{"n_layer": 14, "d_model": 192, "n_experts": 48, "experts_per_token": 3, "d_expert": 128, "d_shared_expert": 128, "activation": "swiglu", "moe_layers": [0, 2, 4, 6, 8, 10, 12], "router_score": "sigmoid", "normalize_top_k": false, "routed_scale": 1.15, "balance_loss": 0.0188, "balance_bias": false, "router_noise": 0.05, "router_logit_norm": 1.0, "init_std_router": 0.0155, "lr_router": 0.00043, "vocab_size": 8192, "norm": "rmsnorm", "norm_eps": 1e-05, "tie_embeddings": false, "optimizer": "adamw", "lr": 0.0021, "beta1": 0.9, "beta2": 0.99, "batch_tokens": 65536, "seq_len": 1024, "train_tokens": 371600000, "steps": 5671, "dataset": "wikipedia_en"}
Below are experts of layer 4 (counted from 0) of a mixture-of-experts language model. Rows are named router (the router's row for the expert), gate (a neuron's input weights, with its number), up (a neuron's input weights, with its number), down (a neuron's output weights, with its number) and show model dimensions 0-191. Each number is 128 + 32 x the weight over its row's rms, rounded and kept within 0 to 255. Numbers have three digits each.
Before each expert's rows: a language model's description of what the expert responds to. This comes from a sample of Wikipedia text that the model never trained on.

# expert 40
It responds to: Word pieces inside Latin genus and species names, taxonomy colons and dashes, and biomedical terms such as disease, failure, factor.
router:082077131065163134156162104181159104107106075139091120175133100166140084098106096177104162107043114081090138154130074138099121094147119125143156115128172094111130155094153141137126125139093125130133100146104142128137134167053131129159131115154170111135117068152163089127196174125191168117112180106121111102192128114080124092175124076100119073124157125118142109169164095142110109140111186173095134148159207182120110093061151056167148146144103108121107141166166177099123116090113157151167156088121140187202139135116109123122152124140143157088148149153129033159112119130169155149
gate6:128155174141153113149151112124066152115170140143160119094102117130070119152139128130112160139174111135152123083080082130169131140131116184151123136149109155138143105113086135147159190120133122132144152150141115104112123189145117140125102148107149089151102153082177120101125108144083129146160136105136095194058132176157143181139116120201061166078187128159127123120094070103140211135122109110123114135111090070121055116163172128059094142162167167163242122146107110151189111165176100104111108155067079151073152152154107155136118171124191142085083104124099164118101076154143102137
up6:147093113127088111123097146166202075142118172122128137104149093071141144189114120087107090134158128098119123129089133062065105149085214131143097095114136156124112133131087086048181105108121127148130171127108210097142112123190129122079086092118119101136109104111102062156136130124129142144133099121151121150153128123072163125122107086154056138154108153084133130130113183149146142153119067117165141110133138119131175147126136111154116097179148186109107069131165141129098195150126069114109105164156115074092156054163188157146121110203100159075119158108157170184170115162097135106
down6:103157151116157111135187113095130132161129101092104139198125081072140086124136045128124141105061185125174117149134137068164142142144083121121135163146156139095150203117098095163153212113156130147193170102133171159145133117157118165151108160107086095110111126144148122174105181170091146119099102108113131222119099123141129074127126158136137141099143062090127132140107097140160153123139099080152083115171113104123169178174098110146114127150171086119142123182103157083099130163137155109076122178088112140125179159122164146167224081102083096090197106130137115148133129153167119143

# expert 18
It responds to: Closing = of article titles, table pipes, periods, and function words like are, is, for, plus the noun information.
router:135107133196069121138140108140125135111140189113144115118154143114125189153121150181163113158187165090096178127096115119179184220122129137155137131161125108218111154126127135082098086128159148079183204122068159162155119140158110149142072111109133116130175143138151112142127169149102089138118093126160136117109147127144088158079214163160149143158058142137081094078123102136123140129109105093125089129118132143142185109095139170163108125204143122138110144086129180073092183164084172166098117158100109107082083159175142124163147149131105113120153129076112127124038121113131100128
gate1:116099117138142110153119135125114166111187175086133190162123145108070128155174138174109114137132081080160112151090150141142066130094144159165126133200113172196146156130189065078117119064090071152187108095099166115131110045137086101090113089108164132063143181111153153143160109101109186145176120141105124109134137101088138092086076084138146141126111199134122089106158127156122159143127083130073159124135111150154184162094124130121105143134226082149158148110111117137133191196089140127116151119130184111105153099110165055154120071122132137102110132108104160145132118130115144126
up1:104085145137149163171124111093185108146150148099146190133137174211016131125178136156112154095189147118169145130091154191125098135147066103160139136082102144157101122150135166112099105070090101136133149109066122167154216102142141141065109119050155171103107120148156137154126086140133117098166121110103125110120161150121068093162109133150216139118117175121174182163146073132098111123113135068126088164188115116126102166087139136156112136083137170185082093130167168146138160156104127151186110157141101155108155147110125113113099107133106171118137127144084123086158096134130100124
down1:104096141120099160122137128090070152027125163115120108159146168137095159128144113120088127156117081139125191095122178123127125244109118107184110120141131157153131138150117185130151140049120087121140123056171134123089093130089070128095086127168142123160152134132158068108118143117058103157159180120099111092114109096123110206135101123104115107113090124063101117154148124150082139179145160138065137145139111150115174173150086133134095113134144162170091157127123142137152140153043091109121086115120124070082113145137153101144099153157111152197163091074085138111138060157115160105

# expert 27
It responds to: Reporting and sequence verbs such as said, stated, followed, explained, plus digits inside years like 2020 and 2010.
router:146110154105119125125158147095148115109050107142128195155102174199188119119126124124088156115128101154066168167108165084160173157114144232112105133149171111151166112130128122134065161127118163132160095063168137150167157175161115149124103132141136166089090107113056068150145132125168128093067150132087079162110098110144085133134191166168060086144094118113044092130159125133132152110169165140121168108155092124140049089160115125114159111136156095146139133143132198148082125134134107072165150147130134135160089137103158152140209145132158167115129116092139099126095132129095163118
gate0:144149154146128090140136126133140097182140168148127098154111130128095195112092205156113134157096089081163077089078153145161158102138134126167178110143089084154158086095151165111143135135080019104066090168135112109062143087070146098099138131085142139072138099150127132180139160132100106086165110092122104114128119112133141115147116085122219135137146144137156117112115114130128100109093101170090109174141221077124118141159129137126138145145127106091167111152129090053170121094151087158151072100097122175110207108136071201151132148117160127147108139141105129113124145135087123060
up0:136187158112124036148146160208190161152119138118193124179110108126161160092083111128174170155109146102139138075073160114152154145120126067142174098120109073123102116067092129104131135130180078143152108134150131109109098142065172118115161176122126116120182127137106136157104090147121140107135077112072169108161142111078130126167147151081140148155081130145130107167127103190157103163150163092161109150112182152143127128131082116129116108171132104064175139127216133178156098131167072214118093109162122224158159151128126124170141119180155156147134131134113120109114123169130150110
down0:125140132098143145148110112130137170078075220165076171165102156186130147168128142146169066134158139115128173118144158134129139124133159146109155110125161143117095096071126112161109101101152089116100079166134175115111145106099092082101132075108142148150152129131172127080195101108141121119150101159142123099164069144144149142118120090097153189137124062131093154140191107157070149107181158144085150118104168148141156171019107093127091091129140076088137125124120096134182166144149166179173106101065108164133104134170162166112071133077170081120090118186085151147185122113117138132

# expert 45
It responds to: Articles and pronouns such as the, a, his, its, however, plus digits inside table years like 20(1)9 and 19(7)9.
router:131112138133074109099163142134129151115130119159104192156078169196119210106112104127084106095180133132081141108071089108117154109158157123096122101176126128128207105130169152114102105100140152138114113141078128149216151159140130169118104112116150127097096105116099090162147077096186145121079126119131188159061124097100054103143109129134132114159087126161091110117120166086113064113187118190129148107172160122133095106081156156085132121137031137141112169113114097115090124080113115078179167130114116101134121089160111117202109143117130114117171161091162194124092174141104173105
gate2:097161100110087171175141162190073110129078128158169143114116083109144114107090163080173098160122132160124086111183091100046101140129087150131146180110143155094057181119087092155150172081184155191130101150109072098135142087098141139067127105159123118055096134095071127137135146126100086165151111134148123095167162114098095171144114114068120122125163126124143137143121085130093110143116138103086069111172142186090170111106131120123138145182168117112135144073163143091120114107134122178152120124170141088069148115168137207154181066097120094138116122166119126074123163186116144117
up2:134190135144096167120137181182105180145136122165138098172114065141162126144145235124116118143115129177133102195135096115077133124087142109073153162154150175122152197077106136128185094080197159097089135110130161114159195138097092139115149155130134135177109155160115162151152115148066156144097149087143125136185138166052093087130103139134083112112185085149163098124098143125155119143150118131086127144152127072174125127052122180134122151125140137109181115115082142092158142100147163119108149085172160138136139130148128136197120092075110077090124131106131192174098159164140126099
down2:169064128113144097145147127191119130112106162105115154088094128117118088119120133137142111106131128049132155122080144022087183171117175133112137119081166157107106123142132170164093113120110171180125122074157139129075123162091138110120116116140097098119155131117085221122154103151070162142121128138176088159118181138137187125155076116144145082197146136138115135116175167166142179124171169101142121103137092141083104132087076140085106116153132147131053169118101179089105139205145153129083152128131145121169126161129112181106125050114128115120130189058140171112109101142108087090

# expert 36
It responds to: Wiki heading markers such as == and ====, table cells in election and sports results, and modal verbs such as would and will.
router:181157141133104174134111167124137114107108135166085095142120174110163156111099135112152112117174124108131128170191157104096161174118132113095099149061117130115193144101128081123121119106124184104101160103176108172164194164170081126191108172142123097098138164119091132079155116094101145092092135082112132109125100140146099106131123156140163133136094061127021126185168135047095091141136158124097146128165112157134068106075072097095135085133122088107106134194139173114078109119122150128093136154092124107130046120119193070150092166154146122120120098125139115122083133129041131091
gate4:167084123164148182112158151124110173124129127123158107101129122111082058153155097142126121092124159137130153121105094133092128133119148183114174085075078101117096105091164164162115065105078134121135122120155141159107198145083085138132145144083113173111147123096065155146070132106138112098134113079183151146083117195119151148217113162166129116158171120120115077171171144127102133102162070155147128135125158125118139116123148109084158162164200120126080036129129087184123160120214102118091118085172103130117111167057109156087074122144144130161089145139083087158097142138136138074
up4:175082153118175103113077118074138099160086152123088149134083135109076140156164113148086153110160175121110108160109196113151098024144133133171096077130130093117109175111202105100066116111150124138073183120097160124081142158127168179169124064088107190185146096115156129099117148147152090123122122155124165072180121038057078099053187105116164117087118133122108146130157123191085156173120104103123128130171119137153145148111159095153118135074139131109145136124097145140083168122114121096096143118109132108107163184128132124086118099137108138106122118167161073137132141166144101110
down4:159041171147103116100111120144153188090116123094118120131114193195086105074131090114157131166168105159103174163104151113091106157118146168140126102065154127165130115042143187129149108108108147191111077120122142215118135161156082133142165136127164151128090050157136115144083069148158144146145152094178193107098122161106128131125149126126109090171145118135140140139121141179101115123134139161210176173102174117130164144128125179154067082119095156181165185114131178189124083139152152085127129153126108183144131127123115116108082124140145093170143155092137150105085116081101144135

# expert 22
It responds to: Country and place names like India, China, States, Iran, Township in location text, plus command and lands.
router:110148155108229135094103147114144160150135116086076091131112080142134145151137133124145145186084136140182173109170125162154120082117091096137133162073100105130162113130131125132116174100101073122098123109130081109080120117186150159122048130087135139169128152111139135180108166157080083128211105094081148111095136129154146120192112127078174113027071206134242128157127111126145095155123181120120132096140113113159167127150124148144157140131122123175130142105122102130125092108142141167167097100092130119068192168073158111072160149138145171126105099147132141146128117166150148110
gate1:152096141090127121173166124080181100092119188115120113119124128136136155157134152149190143146115143083166109151117121159078108119165115083100143064094155119075102037152151160185127178144164180131131155141030152117130172112108124137113181149128146136109141120155130147147059169145168113101171169137069157170142098084093165075146112110115062083098140144173100180084101111148135105070130150189194110167091167152118158121191118086113137105089146184112123142108091096173169096160166140180150129124147133159097130133166131127177140153103168141146179118106095127114146136101184143121
up1:155089095132160099173191120087133110095104119122090113159107127172144123098121160151176087096072114150184089192141133152140130103166100067128120135127170100109103107191185183163100219164196153102116137159071170113110157116083112134140147162150171170122172121146115136133089143123138139141139169149090136150125134151080181126172124087114092104130143137194085174160165078116105120093121149142199132154137098160128126104172146094169097111091102157148146167124095125161164121089161087200127082100125186126092085108118106119164140155104128170166200099126073107100188143120150156116
down1:193112108083112141182149094104178118097094160184085087197136140145146079123132104144116127108150107133121147153168162098166086192151116094133150126105146104093105076188114087064108228144179132092145159185149176112187170143147109103158162140142162137122128129134079084106224150125153119196074163128086092174090156137100128181107136153153098103174142144133157080113112122123087116119167161172170119113161127139140136164156089125099128068137132172144140094140175162124120176123153110165114131163141192103130085172135121136124191116132106162149131170114145124157165115120141123070

# expert 4
It responds to: Mid-sentence nouns, adjectives and participles in institutional, geographic and railway prose, such as faced, national, president, division, General.
router:130111153082151127113149153088168132127113074095159188103118136170156092088111129094109161132170136165124197176140141111179155138133141187125075168131157112130158091096139140122093186092128135132126137094125160154154142135162129134101119146181139136087125122112134039162144084112144143073122088105071103113156100097154068112099171169176104129113069148084039113130118131137094125070136184165115147134129110071121116102149046128082148099115125107165097157172128175094091175068117119061169184146085090142118083153092157157131204110131135126108104093151164123166174084118144131122
gate0:146125117106061101128092142188177101155136130121156085118113110102135140162171119160169135148132173101183095059091116112049105149183128129111090100118090141054105126112113059152132145140107127150070110149110138122125124115061127112133148149156058129160125136130127121105152162127127165062141134161140113119124145099089129188105152096085113165075069144082092157098175169111135105134122153114132135090162145148028108161140209122109106110067142116115130126099165087161096127179156198148087115178157127099121099183086084179174114093141136121135062106156121121142110146175124153080
up0:161120111134120128119097109108148041139070144145165135065132110123164172149131143112161168165097174167150128082174157112111037121094187118166117180162126096171116133114128108182140163147119166101103173156157109136128159110142142171171134123135093132104164174126135164163186187142148060084087121089157121117129131078102125100130116177054070100151096110127174125101120122072161172111115107089128165155121122135104188117130145135110135130165138147116109126167112116104119096193144107163132152128109106125126142160060112121127135226103111132133105052038171111159126116090130190158
down0:158127110103176167077110120084165129096129106077135111135129195078152104119120177144094178169063155139142135133163104132115121110069180107162188108095108129120127094163109180111089099133081142118141091114143076169093133153154121154108153126162081179148110140143074110135151134086161033026120133134102110126113075124151129156141141121101069144098107111082138100093091085101100162153139067177144147128145119134133177121142139136125116130154226131135089135149096160116147090148088126151147165095111137134101183159112143092067097152076112198169141061184106125165152097099112126127

# expert 11
It responds to: Digits after the decimal point in geographic coordinates, empty table cells and pipes, line breaks and infobox fields like Fire: Kent.
router:089100121101138119098130106145136101100143130164125115107090132122155125122101147111134161169105073171083137069191120122052079072102109119158143193164128118109174113110157096173090118114142114118057156175142160122173148102087186149136135124124175122171067107172128145132139184126191122107136101155144176087139192140086091101113144083130132091118222153087157137142148139113171131145117127135179139131112117093160150188109150160096134154086142179074126143074089132056106167102143126114127186090131067065155118101191126100086139078113123111106110101171167118125083084176132121135
gate4:151127165115138174105140104139155117132160112044178088119109116133080151130067112134122120088078093131167144096168095176123123177162175137107135163091116102131157124119102100117082122086160115139103185147156145094180083111123181110091100171137108094115112141159073149175158155173093090130148173161174176169104154176153145144125158134116098199106162102133113120101108208082136096128062128106156095117122095144160137075133129109139183204095137139077112141128125101073147176139111116136139112133127110089069126141184193161183168117124113135143118075122167178077117187154109066128
up4:121154152163166128148110161150133080139116154071135089187061109125150093131104132184122143102087122106169128072171143164074115126192105140146152144098086111120154134095124129111138149143161117129122138164141123142134089102114135115098133208140114109103165187155072093122134129149106139136140128123174161116105176198111126120114095161141148171110119103040172136087133116113132092087088128118152078123112134173194138146130132172168137172140129135054138054138151081156141123083079143094150123070140152082057136110201157169183161107086147140136099068122179110075134169166121050130
down4:126149153085149126144114128159127105143196111123101144177142133189091134155093112168088170055150105135150088147163158101140174159093154168181120089157177177121155098100161097077185128065165137033156126099139152153107144141107107125087188110124137165110159149127145142096166148162118147167109108197058150125051125117127152109084147121149103144052155123094132088141159146111107124147113083168090132133152099181102194141078116119143134188126059162165146108131136096081144156127117128082080155119141126117133162165120152114131113133136122129133187102074194163107172171129149155179

# expert 0
It responds to: Digits inside numbers in tables, coordinates and year ranges, especially 9 and 8, as in 2019, 91%, 9–0.
router:186124130137096135158139184132182102116088104166152140083113124166173160113175116069120160156150126158105112129167134073120145141150150182116134075138100157151174154136127084142134154137092180109149111036151095085127126174160110160156098106109166158107068110106107121140150093143134188102049142202130067152140140121160058139103187118146120073133072124144057142120095146117076135083137158135092108154095086165165088088112075114096098103140130130180171180097125150088080113077119106123162125096149099175149083154141143166157148190114142131095108104184118080108128107149113114126
gate0:086131179121138127156166191121116123169106181099155133093105162140111150094184131116155128120159129165166156144176166126130108139146135104108177052096098108165071139111058088139135139148154168150145098125136142131067103108119190105089106110149100156113148171187159136128094078162128091131158090182180123152175145165118167134099118038140113170199141151109156152146050143141131127085092122085111102119083095159079198152131126104115133119145159101055142116129143123078119188116179128122125166142166079102086122088114153110129101078123140146143148103160172204150126101163076090135
up0:103169082095099103108118120103087172130174136117059137172131133136085163148081134131170128115136185123145130182178114105100110147107114117136108179080129137143151064092102098134106095147146132118081146144107107150083190100153122101098143137089084113151146188135122154093088072106115158094116111092154135143139091143141144150169150153085097061101108168179082137125141094149163083158121155122163093112086139136152103155118088155137093144057177144110123120059187093119090153120097197130071130143090174132145101114121156194018128071133119084119159113161142065123134129112181181134
down0:102131163134114105137078128093136105091112060097067125121146064122154091149090179133113127066095172109122136162154129097144070176186121203132158117179120172075141112117097123193176118104121135186079141152093115199090145128165114106107136082099077125204102153195113099140112082114115147123168112125140106101153107154115126139145083137107129124143093124164103131112132088110137122102099117114137121119122204134069160150149080110139141111141201125125154092141096095110162144140092143112111156136089117057140101124058137123075173135157180092140210161182142098142079163120132148180

# expert 21
It responds to: Colons and bullets after field names in infobox lists, such as Built:, Founded:, Kingdom:, and table pipes.
router:082099162111127175041144161129130102132161144150154129111138072135141140123135094033084134147130166194117108173125147116096136079137082116131111147183084146113102110093114125148153162111117172111113131118154118106135170152082121094115121125121140176095158190087115156196143098073162114140075126122077181131130081108109178148121144077133033109110122135086099143176122090213145138131102109124120134129143118141053103162128131132085093129076133116135088180095149141100143112118144097058107138150156143173162092116219092139125123123171137049192118138094152114084113130152100112114
gate1:130212112200059138112135173094128130129108123188025088124147124132148072150159111158176081110157142053117121103104155112208090158143155074035096119084134156149159169131160169142132112153128157131155129081148162146119133149087104140077110163093136149113063102095112125093090123112130072145132118155146085150081128159209122120113127185120163132102130091150121153071187098168156123152126122108117123176138154156118158134145138143199125106178127157146123142154162094132131121116157098158168100112079135165122109079124121140074141173110134109090074134121137093109136185111134157135
up1:117071108136159184108108115099089191061134172154138086084117120101140156108085155096174083121142141069120112102106186078145098133105101118169092159148173112087097109154169119134144127190106154118139137107120093118109138150171151126094161139096108163159180125134130170100124116093131125140111145132138120156164101145206164106116134159132087146119145110110090198181191132141165095173099117155165107177184086096170103089132081089137147123149123118155113175034122126096116083162107121118077133172155080087133060151135134168130159156150141101119137098089121145106104165072097119232
down1:036140137089122124107095041107143128148088113161060196132160075167093142186143125097109159147108143105115177179140145182118133149145159123162121118121108184122189106177133111130101132067111083114081172180060134125143118127099119063113134108145143112150175108127115154122100161102147142105112129141175140098115131151140061127128144089150161131123122100171122092142068101109177186175171167151087101182122122088123133124070073130037096138141121124101146136195080148066136124116062117122126125130186104147084171139123131052160152144119121128158154134095142123125136115114114117079

# expert 23
It responds to: Line breaks and the first word of a new line, heading or infobox field, such as Released:, Founded:, Preceded by, See also.
router:130139123193084119168042169130097150152185164103169080115176072067099172183168103115151122112151164078178054085125086191093090126141088130147112132158071131115100143185104102139180098172131102121129143119070097133129086133129129111089202136111111060093166128140179142114121125141112133100176120130142149128174120170121177121138166124075146156107133138120104183125096132153156156141074066099177118121099162117148147164212170110103090158113119157093123084113102090146197093127134168140129095114140142114110149104173114131140111094169102110175142121164084144163129175118141124138
gate7:127122115146183198131142120180147116161074143132086144133098123137196152120104081095151084171041120158147166094163162122045113137162082092151138119109169148128145114081131119153166108136079142142145109183087155077124163120162099092194044141139106131188107118123100103135171160098110155151147094090141095142136140096143131159147078128130106141165122099114146168139147134142095129120193175124124121089126106171158073120057157130148090064144183027135111161134175144076168075102084133102097123097153122119135131107130100115156101129144129089121123132126082153148095132209134103100
up7:181142168160163122103098137223100152109102112122170113125149070108202133118127068151085111133169150146077082089101172146094111136141068112127178119141091166125089056147110097164098118153165124134135115118111104146181121154145087104105177164167181134118114111121145079147096103124133137107118123128096108126170141148114096128177134114152077151168095106140096121098080120159136146135151087163145164094188088082099127175189097057085138148123156142149089169132109138126133174117147216162097066168151154166126099120179129122173157083110113078150128181188159184086139137127144144096
down7:167145167123150151119135194127086099110122166109149142074140056125140150132142135137146135097180104160111081118043105203118129137139129120078107135137101118151132124157128138155131117225142125101152158096115144152102122153134092153136179128148152130096173135098163082178093120134112134102108101160166172170168144200114121092191140104197118119143115108124114114146103084124136126143082142187127173138104160073126107109131144117035157182155120178146134158166037145152135124153153217127071114144118174116128131076193097092162113108151135134116209112146129120179096167110129165149

# expert 35
It responds to: Closing parentheses and final year digits in born date lines, such as (born 25 June 1998), plus scattered word pieces.
router:043121094032182135131169129142164102143124053110110152138132119198130131067140108120115138114140143124187213145152159167160108098139123087163114123139180116149060103107138085109066166063196141169106192112117146127171146121090135109179103094165133155145154143111153129131093109105164095095121149128111152027124071111138126116141189113131132131147131161165111056186072119093143175121108118142097101157112104108101125129122100110094143182140180115094097145111145126119083143112105140181126096151134120146141102097128120140080137151110147120160123087105214128133173153090115144102
gate0:118150184112128086123111152111090160111140152130152128098102137120123160106112106064146127109163099131168152152187166091073101154158160121140123136081109119102102184163134133176094112104120113149190168159177118109096071105083114136129133143120098103143110076097111143121209125144143184120117116144143107094194131100046125091099111125141138101105116104141129108082170104119169070106040162122097126108087074117104166105147047077123163096098122143151081255176116158094102139125121143108166098126187112177106172163169186096099080113115162121126117140106141138142131124110160138156
up0:149193082107150096136128180131093124092129112090182126062151109099233131074093153106134133094133088131107145088165109159110166111088143129094090193176198093114134146120145155143108122175184104155138194098145147147131083130101166137130159162131143087122140107198117078178138097138121153171086141194135129162179106135117098130143191089174117129129100103128102106092102120146167091200121147140078100102133096127130146120138156167143142167145129064113119130124093128121112070121142125128095181102120125113102171136123143090150180083126158078134148078156171133192140050174103112097
down0:147067145078108105131092041090114117034138053129169119170150106162121140144084203122121129134106126140112086179154139130112188104132133124176069090137106154128127076159129159192129141076049120112093139085134130182120163148193079123103109116138149131131160120105131056109152088128107172096119110139101135132138130127186121151129089120120148097127136159135141140123111152112091136133157158129169139114157143163159173091082163109155135167160180183164125088147110171105175194095103063128194106186159122092169113129127099072067128152140089115100133096122136131089154125088115150155

# expert 31
It responds to: Line breaks after infobox lines like Studio album by X, and words in song, album, film and novel titles.
router:127142081154103160182145145135169127125108141129151112142125108123156144113164140175101149119137070154126110124119184149087161210180145113104123084117197100088161158129096093092132109173130147111174191188078199133126116116166082155135109100115092171116121129135102109174142121152132180137116171139137110126133128169091123121083149114196120074162071069090104103092130159148095138074116136192104144092124130151148098085050093172172114046175131063125131100116140133117131153165103122090134180108140107102167181123139073101206155125098094139116148159083164148143137077147163092123
gate36:136179102133094099125155167118096121157125176053102117093175110153067106163135142151132134172148091120100149101099087119133085131112101117109176162099097143148159116145150113151140116165150162140130160084116116121091137142143099123030185129089121186151142153062136110171125101062094086128150160177168111133081059157162140098094110166125157177113142070150144144135140093114114152106133126134195130087154117156173142147135143148145156138146060221115135084169146148147120120166113144124156155086088113200115093152156098122117101114103091204159070163107127127085148170190093188113
up36:215150199102129136092120075090107104112173187115098137156139098071088090153165097153088110095135171124084124140145105153185117170135148159093144186148068129086145111127079094142071131148160187127158106141049124134180123140156168130137092132137130119117083092163071089101061151125151170118089098084170137141114053123073167124136150114144137158121083129119160104150120170153116203135086163105173140111136109118126147156135126154105198135167126111124152136112126172062103102131143093128119167170104178158125126143111159136143141095200160187093129110165157116073130141113181128110
down36:147067184138170099122137120140114148116152082152131168134089125143123063128142059135103115138159190197177087151138151101109185172197113108167144072099141124108119065136168167127065155141126165107141079194116143158105175135144152208095121164145127119095131104094103125175080096138166147144122189115191157124165154061088161128105159143160159133132128146099155120103184179198106128140132166096136117179151085114083141125151165127122120131166085153140136152107105131130110101147124119098066167167156125137074105165072104161122141156090134134116119189077168099091105162134156143163

# expert 38
It responds to: Verbs and nouns after He in biographies, like studied, completed, roles, family, cancer, plus first names in personnel lists.
router:104124083044150134072142138163129107115129091158103103119133148140114125136097136115087115135146092136098190163090125156111045120123098114140115098148137126109079060112144147130114208107190087180140149113157118181169124097097109110129155140138113125150126105056134163017058116115135075155119113138118093127099098119132097103109181157162155140148110152179152115181146085106155131165146098118142111180214093114143148169151118118160132218149144183147119127120108070143120136120104126142145151178111142109077100105076094112132182134110123137144122151076173153191180130069111161122
gate3:090130136100172102106136090072134102100114045056139091176154170131137140134102184071138141146075140140145164120126128193093118096134095147114165126164121084106137084128084102127165148133174164154107089155177114110123143083082076130121132095141099104172140108101141180037151086132076064146186127155106072082152115080147137170090108118119108072072109149160101166144157119150175140131148112115135124147160163140127134110167120136101159109121191162106138156104102145111115111110069135133138141085125138108113160126144189113147145126177146131234128067088106100186158070099116147103
up3:084156115136151098149129158120172115163145118117220100072135134111135183095120137189168129119150068063179147095145139142108115043107116166127127134117166108137065087116177072141139138140125128106154165149123136123095113104160105129107158111114051112147119130114142166093181109132123119108130169182152114211125166129163184139174118155070089083130119129128112168125106170102083097103079179092116116105093095193155146130147200168151194150149134083140162125096135136136150126074121155194072152131088058081091128090105158090116115142149146136150139113085137093157141141186124144107
down3:142096130179083136128125149141131103053088149146154102156114114059171119199129127143155188151110085140093112114145136117122227158106147158118090034136115087131145120137177149113189126091090152111090122164149140147118081137146105143153099114107132173145082139136109057158112107165108135029117086175210076108136142145132168111107136107176168101107097141168099152099092128145137135134107130140109162139164143106107119078142126157137132135119144123160161075137180164167110141166130121148124117124106069129142124154169192151112048166064121074110148090122100092110157168119107142192

# expert 34
It responds to: Determiners and quantifiers like a, several, much, next, difficult, and middle year digits, in historical narrative.
router:161114135116151108124132178110134116106079101126120162139102183164167160085128145131127151114125077185103180116119177074160176145121143146097078139108160111121165090127164102110071135111107182091149131089159178146154158152151100148097083150126154146099090123135109082121155101101177123097087182124066101151136120085154101090117178140138095122162075098132061090139097130127121117091174186178134174093155092155124094097091070102108171118111123086175087123202147154138046106139125063076181159148140111157136120127073161144155172126072157172096125087127187155115122099107082162146
gate5:111104127104094098165125076133157166120174131111141148088141112144139128113126175122127165101124092096139087105088110169114136117178065185081171104102143098114091141160105127091109104091133164151109095167124048154142153189121174141166144110080123118107147102198108118109075086164080154077160138160131158191119158146111129135092170180106116167150178062133123170174074105179147078123061073154143107110143154032126139137142137166097125120092160121113140072108128131127156144143138132141109125102114127106175166098125109223124104138164146115119181137169115130130117161132232095121
up5:158129097109145157195137161103134073099138116136118101121068132123062149102131151085117142128162136166172157175137094137057111125093138090175150131167128128077128149060153149142162184163115145166107175087128158153168108114195122123145142111140146125081177143101140098124118178151123165150108163088096135120160131166102103137130110088111138137119127146159124105070149095128103135099072114107137138159132171160118118090144143130091065178093065162149140151099072135120189131052179134087157091165121164179142118104154153122086146079104096153084106161120163120084093136094067049223
down5:105118119170178127128120105099123150099113147109070110086089091078111119087114144164146136131107127107158109143115121086096152153089114090121107212166196199142139122122121169106093137162149125155162180065150136127168087122106125126115114150190148093182125134104171211174163114158137090142102129145149136090085074148093077119042097111147122108101074148121154131081097118095182118139165103139166123100106187107142148065160156118073057166151195097136113092146136132154089128085089137150071122117109137133083105118139114081101106092127134110183156106107132133125130140055058152163

# expert 3
It responds to: Digits inside years and numbers in sports tables such as 19|0|8–09, plus scattered prepositions, articles and word endings; no clear common thread.
router:207115156152160106098151120100141100117147101117100104183132129130138148144108144144147115068136060118142181151133148099125158143123132101111114117200169097105172060155169118069090168129133167119100134140158111165105111170159133170126123181145162145137162135154132040120142090095181090060112179164160103136105093099156128078111174163106068141121077086153153115162141120090124074132167173122108156066158121161138101148101115131151187102156032150141099184139162087100063148095103073113140165126096126168151094106093138110095160158078174161127141136126165122137108121095075148150
gate0:154149154149153125102067187113162114137121149152085104076088137094113172224153078136077120093105150128170083114081083112102123142135158112127111141142141168153105147076132145135118091140185098110150131095119159120122109123136089150137191104096085063051156092135104113127074181165118080135160150145132128164109126113097109117111130199147110164134142110103146175114158091088123117119118088131132116120118131104168136149185174091138092135096152175089095036111129176154137085150141143194117139182148102169113191180151127088176126103130172135176091098061086114183133134163117077111
up0:174144133082180154134077169092128150138133138166183084059116186135143093050099060122044138125075091084071121060112086124101150103127116115093125122126097121173162177113123106133110117136138139083198045120124158182129081123170125141138125139108083127134093113124061130134114162119083172166138143162137166106082124179149139092099123138132138108086095131141103185113089133125148160088111098188172121131150191149154133157146106166133135112102078148137115098135113121147091139081133148123074142151117101138109089164139088053111182106168161068132128123127097166144089098132082138165
down0:052122144150119074089159105099132103067101087151102114153088172138117092124126119177085114125069128141165108140162114159082092126127078088140113064097148140079076114177133166101126204134113113151128137144098184111114150124158178170121107206142088113042124162147138179129122130139128174137100040105142130131138152079121057160123060181123131119141118172143116136098159086157131179153111064123109144094181144107138118117111138128111125086115080049158184134109118118092137137133127151125112157152134137099162109158108086128134134156097168126014137138134111127111124134071143093111

# expert 43
It responds to: Line breaks right after == Background == style headings, table pipes and signs in election and sports results, and slashes in dates.
router:147110156143163107113096122124154196112166133200080117172118127128124111130104186134168088150186130155117111122081125128165090169154155090103103156184147137126089144103159127125188120121161112141116136073153137180123148118140093156115131146093139159164150149022175150182185112147087160124145102099096115128166083067110094094021143085138174103125149173136114103134132148091097152085143150098205120187172110172130105134119121121080142165128135174185125122108147140181094057115147105121134125135113133103127096158130132126131082177115162100129127176124088110113131100044188166123
gate0:104120072156168100156113128084108160124164084108178127096148121116167184126126093189138158092097119102118126116107071113208137149096070168161123126151137123150126110160134119122106112196123161162134040130096070145142105110043120144076112167115159076088094109103082121165051112146071132168113104117137113178072162133153186124124148163167151124211126137155138111119107118118144157140129142107163132144078125105125114129136163137087165144189134125129127052147113096164117189118169109105111129103104176059120146125047121152133127158143130147180166091139055106132147133119129111079
up0:154174123097155116103079123119139084083148173091093141129097156105140146162131098061129136174166124119128136116143128144179154106074161134161049152116140103155143070125136096108106111161129115074136137117148149155132085087129171144183134144142122162086094160080089106138139123120184128171123158118127085168174090146155227130143128162173112184125137152102097119129076133123074085136072130114125121126172097141161143079156187077134146107141152096114140115162163147124096133072135074130121183150139131155143110079098150121231096110193169222098149143064096132086134103138171103129
down0:072195141202132138128183106116119103201076075088163111141150152087128101151128153105138167124099133114135114134109078152121157132157095160098093077115148130117162086059146155099077075130165133084103080155141133111165144143167122147125181086124181097155150093153112136149119101142160118118144157071108086112135158126120163126171142155177168079155219084139221094157139141106097079123105108136160164068106107151129097148093123173118141095107189123040086143178097143080155099106112115141103148098132180112155128132114114115099109103136127149090153131145057175081123130142091146117